Weights of a small mixture-of-experts language model, trained from scratch on English Wikipedia: a sigmoid router.
Below are experts of layer 3 (counted from 0) of a mixture-of-experts language model. Rows are named router (the router's row for the expert), gate (a neuron's input weights, with its number), up (a neuron's input weights, with its number), down (a neuron's output weights, with its number) and show model dimensions 0-255. Each number is 128 + 32 x the weight over its row's rms, rounded and kept within 0 to 255. Numbers have three digits each.
After each expert's rows: "mostly gets" lists some tokens that are sent to it at least half of the time. This comes from a sample of Wikipedia text that the model never trained on.

# expert 3
router:096139156133130120180130110140108162140151139123144118140130175172134164116149136164169135157151162132154129041131181118170106141148091129180151121113135100125145147178128106118175098079084129153109142177143145129143064089147136122042166156126174061155115123147156132144089131135141121169165144097183198100095113136118116095161068111108153135176129141116137111130134097132123181176130149175207066147184142134182145141159169167141136160106131147120120135145127158112157089180146083090203090164101130159094121134161163196111169083128141103140136108172156123113046092130189147075157143127124130093181079120173140165102093065138104133039135100148128168146141159125172043104141114108142139135159060082121154121106093173112121138070107101136087082123088068089140174121151106
gate2:099142120131148124084138156204159110158136142107086143154128087120084166142168149112116182144128135143129109135126160077109189132151128161121158123169134114098160113129097030226103165148076150140112099130080160111227129085084150103152087161117133102079123144109158102112133119034175101153128079081117162090157087186067146127166113162125139140125166151099126123111096108136140092181126121176168109074181176146131111152120178121215112125140164168172111084092114121121148115087129083193122085159075126181135113139144135123108174150164114077122190065127192110125145097130137131138146126139160152094120153103149151169101110099157136100107116084151086129088096098152143190107076088146155087115124101093143163123131130121126128169076129186156116150161122117111135208122144107
up2:184130131125139064136178067108112187073168138179140117114101168153200122132099105092148114108155128133082136120110127123126126170086080143173111115122139127146141103148056106115138186125104156136190164117134086080137104099128157149125109139122126085126114085150082131176106125115135135139108058084158128139177107164154049166118145124113054162169099155128134125110169145129128155084098090139118168157161094077126184165081117123114087145150175170119096140138101089180092157099124128109070128168157177127187170116162132127095135089102153088108129185166088128120145155122105170156175204171080166125122074164120130155132104098155092098103075111066162115117175103178126155158125144113145184142207130134148095157131095154091114092124080113168080071108139137128203094159098177
down2:176121097141102108127118148152065119130143165081175173115056056115173121156124162163146135164142111164153115148139130120153064104168124099133133074080170101197153103137190120174059152154130100109146115136185176157125149155136105155113095061139130136085100130113121116129117108074110191106148131147074196035057128118072102116104106152106161126109094104120110092151088130112144184123181109159124136160149127162110160129112148130089185137101134186112106117100164162075189111104177128107082194108104183058079091131136123162120134121144091185140134146123132087099174128142206098107099121165164121169082156143117155133167135135125134134106145143151173153137140092167185068114108113070107064114156119153127127123111133138123118135172127136135124108108126128147127087112024106
gate3:076173093116129102098133157140044105129143137150105146060092099147127127129072136100176115099158162136152105156060167098164139117070119099166183127138130109140141146153092165124077143119118149199066102117080205116115192097104091119062139144119102127119139058101127106103187175135170102149181122115208174097091139157068117105132118108102090170135112136069185123128117123119139116127113135138153095131170125070158105107125123123142134147116165105127108152109098098135116164110164095178174156095078135105123137114130095107163094135076109146154112053203180096150132095172153090132116147114117160147141129143155075125129180188089151147111110145097125151118173178101130078185102056090140092126110067119103095199102130146105143112112129124113100071095129067086143150145153075
up3:128169132110108082119107155121142109105102084147179102082041067106096129124120151164086152107171189154121096136111139076120060057181101105143148129104131108104129113098128162129149122108139117130116120190109105178109142161123126134110090164115083111137178130043194123091111131077159186154091056182119143159132121116119118094101118159122108132068053121118151151165184165161142150120150146129095130124171053149110172191107167150098128138123155140173190116145122114133153129093136121107171198187108123127145213120153137112143112137150186147148162082108157166115083156128079165083122132103159127106139172100118121105115090169124160096076171129144118119161119096099128100137159105125091174164136089124152149111108129155172126137160119087151149140044178073154178066190153110
down3:141089152113093101101141124110154095077198154139106161126156151174150136115129186169154131114111100100156137194180162083074122153177099103104084130130122152129124144139145095121161098146131068183098117217102140078161108126134126135110131075143121137080126116160137138074115131124089114142156119102170139167149129173090139118121130115124134026149164114131132120095180150150084141112106120070112149128148134096067164115092073140128151134164123113097137163098138098165125114151127070168147092143082134171164140088133123168123101124136084148050152150132104101136120154122104098065156067170137093096076089066128072099110181080193175138102072130085131125151125177149124148092116199098136135167156093169099085090138196067114158083193141146182118137122181189169120099137117105
mostly gets: " and", " or", " The", "The", "|", " &"

# expert 0
router:188152112093235181090052200140052108168159133137130109124158100088176078117154101116124132163077135120081109099117127165090126173107155139070114111111113119184150098098114110149142107172137133088093132106132122136209179155122114125196121093098138138117146111163118106123161136105083200089142108112120117166142123128117129135077153132154125178070104123151111157127065164129137162133147107098146094098093142129101115115112126167110084093128123162153133109148148096093173165127148122136126195107171179092110164069157104110130095116127129101153121174052135107119156163133152127154199102109103172163154198163082113105152166152147160122175115148114104107105175135082155192081133088150131106147105145096096094140134110103113122097143158184111096126184190149098130128224128188
gate7:070125050121120095117120167173099138142085120171091125089100122120158132152114171050089123150153152202150156087106157106151148148158088091196166178165056106210111160147154112140151178145211137177145156137132098078067142084127072151105126085164095206152144068172138175076145132182115123132142099138156112147093125127117109065144181128156157097159178156137127102117115122111091152132167144109148145150142167144192092102129120164162139128107145134087079178102117150103138090120128155118146118125138132116119134128179148105129126111073187110085085107164132085116121138134128101123082111132178146116078104147151167135194184152144127155096129168057092170108148091112152169184134132147063153151178161131115128148146111117109150130144170110088079146092135154063163092124110150
up7:136158086136114077059138131165150133095154141093133124192127152108104113110160082158116134079153127087162147126144115113188122143154116176067178099107153128099132090124103112077082220138080165190129113109131218173154124158175164111065106189123161128187117089179110213076111134100132103087118093134112162154109159106155156152132097097094134111100118147101143138192125142179161114156191108118138096147116107093164135198102067127078122131210113143159159078166122168120148142123118138122145102102152129127143136162102177158128099130182087112103136154143157169075134140166151132145098131087091150130112123143152123179131048141139133182113123161133129175124168169149113061118150173125149093100134106150081170145080124137167166157121181105145116072132083124173088161097143106
down7:112115131152076133144102161125128100176111113141167088130131090143133142153091159179145062125112129212084081090094142185102127099080113121161198185107128128169133119102134114164117124153085117147165088155095117119099113085118087077145160067108067139139120147162083127132152167147104106154170102160117152162113120132132129128144061104148146142062205156111117081136123168062037164198190120127129129154122178153154083092071096145119167161122067148144139175134149102153088160138062122117101113149103178175110183136171124141099128156142140078068147087177134098147129098142142065115198101135132137126184111154135093118132094139094180101132080166143086144100138119134112111110089135079126176094096121139114097176074123093140171191089157124151099129126119083141161136116142175
gate8:093166099111088127143146113125073149134154120169169141099114097152098104117132065165103103124118060099126100110056095095119106115156155180109130139136126120116108107162122167168177103143111199111096169154183094121130154115080115118105103150113116094069168161136107153087151080174121140097113074083133166167080073131088177128108109120178107146166144137087092150137144125155154093150154149084131197134138072087100150134125113121148081155129206130078111156134108090124158128133094152093102085134069094086136138203080131104150112118164136116115094060130161127074147224065129125089118134129143105126138161177095139138205157128059118145105125112106127079116079134152099119165096074131096127110069173151149217146103130146164119143178116135120066108168132153072101151157162098
up8:093127081112103141147170095140074093107113102172185104214172107150122090080116179164193120107135099150125140096115069121102145139106110133113090156178125130148065138105106107121119163125170088094091128181120167158097153125150153109137202094162095157130068192134158140198104161114176151117160127136117118087114148098097090132165137139126145077110176115091158128191083127122150104114137068124061098111125108130150148136117125178131077135109056079097129101142119065163173142148086120120155176121117191145163121134163122111145147083152147168143115046095109150094148169124126156104099141139147151115175109162151115132177186115146157135172182116152145106113151150132074175146027115170141130134070145101113123096074099119091142132093165159126102117126036121172159116080132126
down8:094048105086131094109111124129149147111103161095165130160095119113161100151135149140206146145175200111128149181132134156137126137118110136138115140120115194128180132096223171149112137118151159098113093128130153100120157122150097069237126118173089144188096085155066163182183130104148154144099109090107112114086162161091131129104120152146145126104104124077152136073128114119100065092154099125091182126155137124195139095150133130083162133111100191170148081151157111088100126119140112113124141111142097088139133139138170083091093085188124133089087115133113181102132130094151120140096195111118142133101132158134117155216146194129176132062139166150159153158100134171068127196167138108134168076088099176126168135130101187092151169140147080120172122169123166123113122170127110
mostly gets: " been", " be", " him", " returned", " government", " national"

# expert 5
router:140124105066110189128086191191096088105120112094122114184177139113122119141109166104141103157110110134120111138087145163119108141177124121046051134162203158131102136114161147143111165119158124130153146084167130101129140123075118117084135095110165120097130147149101112085190104118186146153136097147110163085217115131204126144075140106144082109126112074133157177036105140118111081085165109113095147175074143144160101137101092160113133137107111091156193088166079106131108147092108137133116097094172117100104171056127072093138129158144153159122149159111140113121165145135124118112172153101133093109053209111132145112102127162153120113162145148102128173134089109161088161145148111152124116139091161178112145113208114105159104099186102038124157130116154123131101079174097169
gate7:122118086103059152143096148200141116121076118148088125167095130086135151130128131155145078185083122134080136112119091140093044167168110117152137173163126128110204083150179085129073100126168121139117112097081127149107131165020122126142161109150141077187167133129107104116170103162150135185133154159118134121105134074031116088067189094146108124134078099103139145125163155100161192119139162137116125103151089115136141135163088125124157124149104124167160122110149160144165103126075085097135181130109163086131148089127146054162078170117140181114137123134141132141154099205118149106195141143122105128118073095121093104119154149176180050161097092156146111116135144132109139104110192123087112102121181146165102114135135154096148187102096121141130108063106146065146159128106103
up7:095163131111098158133089142103144109092156114161130136163074162107115135146131163142123034181129085144049138100160118128144095189145111115186178133148141094140100095161138102162075153142152133138145133098129134104071137106060161123120140116116120100152182199077144137123103066142154141110133121175083119060088121106042097105100129099096119086147080111199135148104104162078157158086137126169146133086133098106191137084142114101114156190176097119143152100149120186144129104135080104072130155099115129080085150091151150117118090137100158142085157125111151173113101110146102167091180128166097081148105173073130134135121199172157119068179096113154128135137157200073133152129165210100103077123124194135151152151126134153109098054124114137132123162108110146128122136158084091
down7:129105135100135126181107122073133138117081090124120149172155125164152067127180094104114151156133101134168127167113067138146070121055150151172114130181079045125161140139113133147080163111142040105106094118123101103127080170063092123086149091140135135173133098077129175157072064135128137096114138142171104135153100111143145138066136111149093199141113100077188110143155155101153105185146144137079109169127148080096119103061063109087148106116076098167125119097169116141139091152169140134097155155127127111151161109071099097158085138120115203153130122133063184189108153220158137124184105153130201074054082133112135114158146111138151096148151153153171143118119107121105129119160139123163174141149096186133166090123106124085120139165147137139155132142125125074139145102144125
gate8:177199188214083116109143179144161088136167133080140058125132102139190118097120130116117103166099108125122102142157141079101158133147129125152141115151110140129078104147163128141131139066129117068090111108072076128146148129161130224117119147161144136081134185140198086144085158149101190171143074167116118109118108153158158123123112106125111087102109098116050102124114103090177124101128210075168105082132183142117168113111170132117169168153130180114122181141144149097158109082097136126217139075101100148102111123119138144125063145171128106146113104121106102083105146107099170165161190172147156059214108143173179184127115094103099153152125155119086113176123121090121106107144180098102099147120122127117136152105101103111134153067100167131112141172163130134164118113128139
up8:124121138104102131163105147146214108168085114165171129153157129119061156137090177122122127157101135142101120181181152109140140166159113155145118147110093160053133122121155114115132159126093105158141083119156039055097161210136141110104138141078115088145148074168148104160115101093115169192147145188115162208122073168090100138197238122121161148122105124140142127117182127079122145153150174165104159127105149103090104109102178096113089151154096147160203117140068089173128094129149121104134145166102148149106168117107160173119214116132121057131123148136101115061126156127131135112088150154129124156153153085123093085174135089126119163121088161163144118167144136087138147122120103086159127153132158144146144119083168140126088127140152128174092178094146092058106090139118089
down8:051245129143093150174117092158107085137130175114090096097183094132100124117096117109172101099121143168140147132151131124107142175118149151150118128140148137160106145054174196110111130188136106090089155105078058099129098116114150148095092103137191143118145080118111126103120114141186100110164096152078185150086145126146146103098126158142089164148121164133130139165092118152113129142167154122154134080107056121148185149125164183113137151134107114159147141156131118190150103154120163087122143084081155094109106131138114140156133091181136178181211143162154105106178196102158151192127080167081184208110112104107085141111124140118105144155095117172130158092169119094170184135121163147096137107054134123083177117066111139131077133108128154136102114123117104088073131093132163
mostly gets: "%", "′", "″", " ft", " km", " million"

# expert 4
router:135203165169054097077178102117176112100108149108111135157127124130069121172137099163128138063182108143138119153175112126069114095113110160144129105152164136139144094120098149172119150133098150110074151133084158143126122094093132177141140147172140122082136141129179106115167129164134089105141115132145070125136135153134159150107201069110133176183191128126146086159148169157140105106109151161155078116131144159046088121147134125107167131039083106145129084125131130133104138063131175153062094166151139152163148200140103128138153137117146136123103083137131075200058135112096137160093135124143109122142142101181174069149118148110033121153143135131196146140149175150043164142165117132142142174150069125132093156111069123110123085173113118146068112086069087127122129105137100
gate0:142114139122131128081045140075181099180128075144116104120095159124206148098072128122131066115151134161114183164133134143134116136117118139152074142124159117133077148074120117133139156135173147151178166128178161155129100107150126151094162186110150171065095071117169103173155205115133126097106181212122176143094116180104112174129114157085157152150085134075109118170155112114074106142092172122114119160159114110096109124144148094168104146133061110106190115086116113065106093122098082087116143118155091158104161124157092123108125140147147097115102120160093109100102109169094109196150092145087137105093204134120100141084110127084128126163111105041129146124119069104088123132135150153163113146085117118112142083128134124085139208145153155118116149071197081140142123139106046
up0:105150107116135147120219189146101120132095178107091111170096088114114180124134132134170172088070179112117115059140113146109106082116121113096151151097114128094122137135071157114161053090100008117153137128104131123159080143111131146148066102191127137157081121126117185120174129132147182163142080079141103118133148113144116099141118167159132110104149172174122162133124111211127111130153125090124153139129158118134218124132094083104146103109144135164132161127160161109087173132179128120099141128157137139127176142102157123116109106098114168130114160145147146117155144130119158068134143071178153158086129122160177122128164167079162114099068133068137153080108200117131144174115074118083148103136165182208180071112158194092147152103158100137092149120162175141093120121131184
down0:121160101136123154100186066082162112189117146146125146126164175124134117135113178146127134103138186107134184161173171121174107067152084094139138105130098127084102100165139153175127161131133150138095142168116070174160120116169125120145129060094143113181112155159150096126128109154127108173065153093116142130130097201077163131076092139135138099082114086135130110099154165111099158067119160138129101080112077158159152082108141146150080212174083151045106134090086138129116144104094078115189105095086153171082098159103088137120091154168159070135105140167165121147114164159104167138113124148197098058097151196205149117120102105099110139130128159149104133154119057141135122126184070167109127154139118132105145078142147076098103144187140163187159144125135117130106147078139132
gate1:078159153113116123172157097147146128127134118214125199184164118069114113123076106203121188120115082120145130164105070140111101095077161169114148125159141142149111132164151117135130112151105104166090160152112158090162140116139112112095129094118134128130150105133154158093132123121130168181145108167129130117093163122103106074081159146071063104144081201118135102142072151126108115146101096123136077107131202113099063080086120180097153119129147107176171138164191142128146084160175142109116093195156095124116094153079111143163144140113195101116152096083144104158114137120175094109122065146130112109172104133101073179087148148126103144099136104128131130127118152140000132109168101106117090135113171109166132119185142118031072077099120090131148111104147113186141155108091128
up1:106153119100103164211142098092154122128171142197158108144149142168094150105108157102179215215095108137185123090111130105091169100116154141116201169146166107087198093129121162119147082091136121134156088185149117107123188155129148114109118120134137104156097130143146120082102120152119131192159078151102133160111106186113193145156115136123148121210166144098143137087161083098052088103144166108145131138087082118139149124133094176148207138104130121166071165131152146171134123173126129191136122104138137146141115105087169131140086165101109135116125116101170103065131136148059125192142139127138127135087092133155116182163170167055156089126136159082122058149101178150098126126156149131165134076151080136159174153144185084171145150140096156151142123136147095136081140136132152
down1:137124184179193155132144122039124173116111183138157111078185134116119145107155128165137132161148136105132167172073094120154170130108173128161113115173138124181132133117098150182167132134068188106127145187142144124159104132137110135118093180090111083124141138108133103060149088196224145123109123092158195237097147156118121110113112116152136126140137083137161119106123114060136068121141144089071156156138127163178200113121141151161132111127144165076119156153089124091152134120075102127123141148122114126131124147156130168107140169176093131165135158113153135108205143110161093122085124167116140129099108152105121138144171173072113143142155093114150080177190136138085201128153113100143146178124083118209126147115120154142096153122170201098084108158172080122166163107133101
mostly gets: "K", "L", "O", "M", "H", "R"

# expert 2
router:137131166168117142088140127120133125096092139155122169100131119151132112103148115152098117080097150137142195177112157107176179119111166135164172138143066134092134193169072168101038130089106101120124102124156161171048157162148097125149056156186047164117075099111094134149122142172098084105085133093088142126127164102092158192189085139132134138147108135129139139193137117060160092065135125151123165170132081166132133073178107085127169095175121135111128096070105163154102106126125127152115112157045122131185084165124102120119110168143121125126144091128134195151113160131129106120074085127087112154128076153137154194133111117078179136113113109103164107146126159101100101145118187089189101122069145157152136114141145158126164186144126145106190185168129115142106174127094111
gate2:188155172126055117149177145123151106147169095116140149110103081130091166095106102139178108146104128077137092163155119099149198178154139173131135117159128108120111124128175162141139139136092116152145126090151160127085094129165141159124120136074158125091139162094074089145143104110132138075066125153107097179096091074084145147070115137124139125136130149064114205136084117158193088119129158131117165146118126078091166132106144087107143081144075167096085135142027145157135152160170079151104125120073136106111092135085135090157147122107107077156147157185089167063166101150113164101106114102123177140163169136077092089141065177127119139140121122123128116180144098127139080123089109107120134118067155192153105119157145177171125097117157149071082181126166101066194185129090097
up2:130151066112110153201189121053125121170149153139092149086135103096105156177105144115144089123094106114146126081121102162131100193110186200169093139196179158117075131131093077108078145136156177164146153140118179097143121097127096155172139103085099114151118127171099142134186082161148140121186163097161130135140082068117134154121107167151133101146112147152158150106175136113168117100068141134124130140099168122108117167147178076132095115141091125066071109112098135146183109182134118161097133146126108133139068155100107114164178133109075136165128104190096126148128165214108084098142147099128120124113120184107117129092156143124116159137139077117102146111177127151180110105076159172071094088102234098138106156149164152104127129162108110136142152099155159136199113114058100
down2:161097134123112127053142167088149157139181136128046187123102120107076144133135095147185159157068132116166139124134138104150113128155169149105147212158152136102151141113181116151198115119169135150126184123135125110045152222165081152148059101150145136132102131144112137132066111132146161181131135107090177161135097090133172047174108081123144112116154079144090123107137096186141132083094120093139184147133100161151131167150116083091104084122070106140138127136141179136074079154122142052149142137079169140126143153107157093131166139141166146148116147121126094105090102112118117122094089113164126080089176099124151079082121161174145098179111114129154182161076038103133128101106116178153153153135097113095141124166084129150185113147180102132133127115172148076169123126158150
gate3:129095104116124175112190118122122176139166160192190163100141139101106158151095095144097162119182111111092157139110147174118123136100120150101161098128108101129126131124119067126158104157091121125109120079100136097155142113144173086129116128141107201174152096138152168119076090100146140123083107065139127109144096130215102086066082134149120130160122122129119130155067119101156093120200136144091157108118148109143127123102133083137131102176074138203188107165099143162091147123116124134109079165069199095179140124166174095054109196131125173080118110122091131077148134175143111119089123085181090120061178143162101126097137132100145134067094188166134129124178074096147099079109113103099133073114179119109138104172113125181093145174105134127168096176107161050142141136120181
up3:126180116198126066127115170209088080141133121148137160158145096120116125127149150121141142119171132133172168167150119106131117131040101124220084093121145097145094126132143107125126124163112132146102068138071159162163160109100151062149171098053179107088068158122128113123149144123081148069167100153179163145115157117140116148107133148156171139147133126099122129170137092154181122097187112092135109155138132127157219063173171044126113149117115142090138094119160120091123153156113172115125184203149078118157120138123114120124164116129162122082101116128107126145189086139125139170107110218122153143172137171148123108181088147135087124115066163160143159070166085064094130111175133078089118133144121062155139151115161109088140159118144171112153129111089153087096130148104145
down3:094152103126137124110188120138178192055150132158109094104139154102132163089084088121127152165128130159144091115174132116076124100141134104185151061138131109058125096147176074195101122126159112097151094142133163125099153124105082119136138131125102136178127060136114124188079092157121109085152177096140168118132164122067089108162134099157114178138161157105114144140149185214168134122145103140138065109128166109090099143133165128110146117106106205102134112132154197177100101069107125124164134123084087118091095096113130064169159067127094149132034152200166203142145105120119174130073142155125134127151112130138142136114131138135192154152163142119186080158136104127098061092102094120132123170165092114107178100089140136083108112142146150103111167160105188167141097093145102
mostly gets: "),", "\",", ",", " in", "'", " "

# expert 1
router:077063121115091074215167082116186162152111118144108107100061103169098151149115167129093119155197090144103103139166074111142123111150102111171143136116101124140127098106141132087129112138169121132156089113129099102131087137138154082150154170194156166153149163090117113153099111160144165112099153129136130117083144111090089099130117140140158015122103187132065139172162044178131093125114106123103166147132097105158185168080079123128140136139183098079065170123131109142090157176099116105077167107150125102154083146090180166128143148160102144077136130133114140143161108121084147155074149143163092139082115098113066152152113127106171140131134133137128072117087087146125107161095167119072102134192162138146132108088193155085150161097111079154146151100114188172133123048136121
gate7:131090122068141053161130141156128167096078153141135052015110126173133149101057149144175178106169146142127113090177125165097132128090147078151141137160134150099119215123098129153124117098083169139124165130162119106185086116165127117129133115139097178182140161172097157094109063108163125119121118154142118141124168133113155122099146162087129191114138159162135151141151159114136133100129105129201174115153080135149080165140174141123124149095183164137158127109143087116111100154148170169125137136065134104177115132119147116168134095131112138188146125172131149143136186119130124103159098139192134152062122132077065092169086125144125090135154168118081191116153101099190055111103140121139100087148200157114140141149154115098185172138159113218171126144076102124165133120138148
up7:128125131122123122126138071102156096150121084118140128134116080118108160119143118144163183116098130064195045118063135166153106080078110058122103141070140129104108107156118175138093097149090154131153088114113128074147125206183131025169096093162165167190109077132067137198162164105137136119165164102153023169140115113188102177096133155128142143088126113151102110148135119154126143146091139094122171092119080097077142101113138120141105175089180175122103131152169146119133129113171100105112147078117120131107128115134157119135125171139147131146129120106112182145145109148140150111093160144118162073215113103113136192141154101109108115075144117116160168118118195119067137092143120114115148148146147175137136094160162163134118156214100137118147108092071063139111160189136147
down7:138093090098082188136084140104121128153103137190119113146191115113124121105104110134131134116139102099116098065098155125161113127130162152145168207135082057137079069122207101152154120071120165129132171110101109080139153119177124144124160088128153131149118145146122155107090149104128183160156110125121128110099125151124090107133140067172081104101156156116107074198083138077184122168135163069146105041090102129085104126125105091154128146143042153130204124091080133104119156097143107166109171170167092099105150107111112109085140141080087130132127124121170086154110062169123118143144085062140072075126113108192098129141119047177201130145119133129133179133109096129123116149134131061169113130101117116143145123070138150133116115211094109126091157155144141084136085152157134
gate8:098110078114156138157090092116139163105142139156144113141150142137142147158159151142073055104195163138118154092154160094180117130159098124154125148170170171169125179135105088175102143172167131132149094145097106159206124150158094040099117113124096173151151137115132174156157086103137135110132134096160134117057128179156107100111123130171128119140152151143189138151119165152175152145194154144155156130159105150087154096153145120117097120095162114108115111140148161105168200097127184070181128117167144116128105196105152096133199156129146120125146154161172172087114146065147082163118143196183143085087091170145070116118157132102094111107120193091175166076117088099185152145085119163136083151089175115074137125221159168168133117131103118131159155078135139169144103125167115
up8:150138154131093156115141187105106192172177117109111165115159078104082119086113127128175148167076117152169086070107165098110155099155137113085139118137115104102115099126193121125118173150116192125114125072141146123130152095190102187134147115126224147137125210150161117073117167117120154154165063148088103165084081109097103054123130168092133099122088127128080109085158204109120185127119094111131132124149143112092115126115140129143098132155159117126164134122116066111162063131104142148112123131196124115149144123205110123093104116132162133144062097063097162138109084179128092143149147133141065156125159096098103078130112159103101086067128081168125112088186077148112169062132066151208139148130145133114124131177122101173106122123169135130160146160108134144060146118106139
down8:118151160140132138139177153133149150089063120129160097173163095137131117116097150117131139091116160156142174112133128110166145131187140147144145128159093114105106153124081142142179027173069151148105167104156129109046112130124145132129143092099151095093154126147126124208135172099097082184124102110174175138125085113086110146108092078103178152097121091149130090063089117045164136159129160164158147110108140101193118088047100081144126109194165147105126113107062068141121157176121143133102102172104103087110084105158160132135100157150169085182117183112099097149132093118184168078144145075134098115167112157083104115079154170146132145111155110133157134110170186143144141126127175112180100184119126163089094176141087161073094094164128117084106173125171133136163116087112090
mostly gets: "==", " ==", "ation", "===", "tion", "===="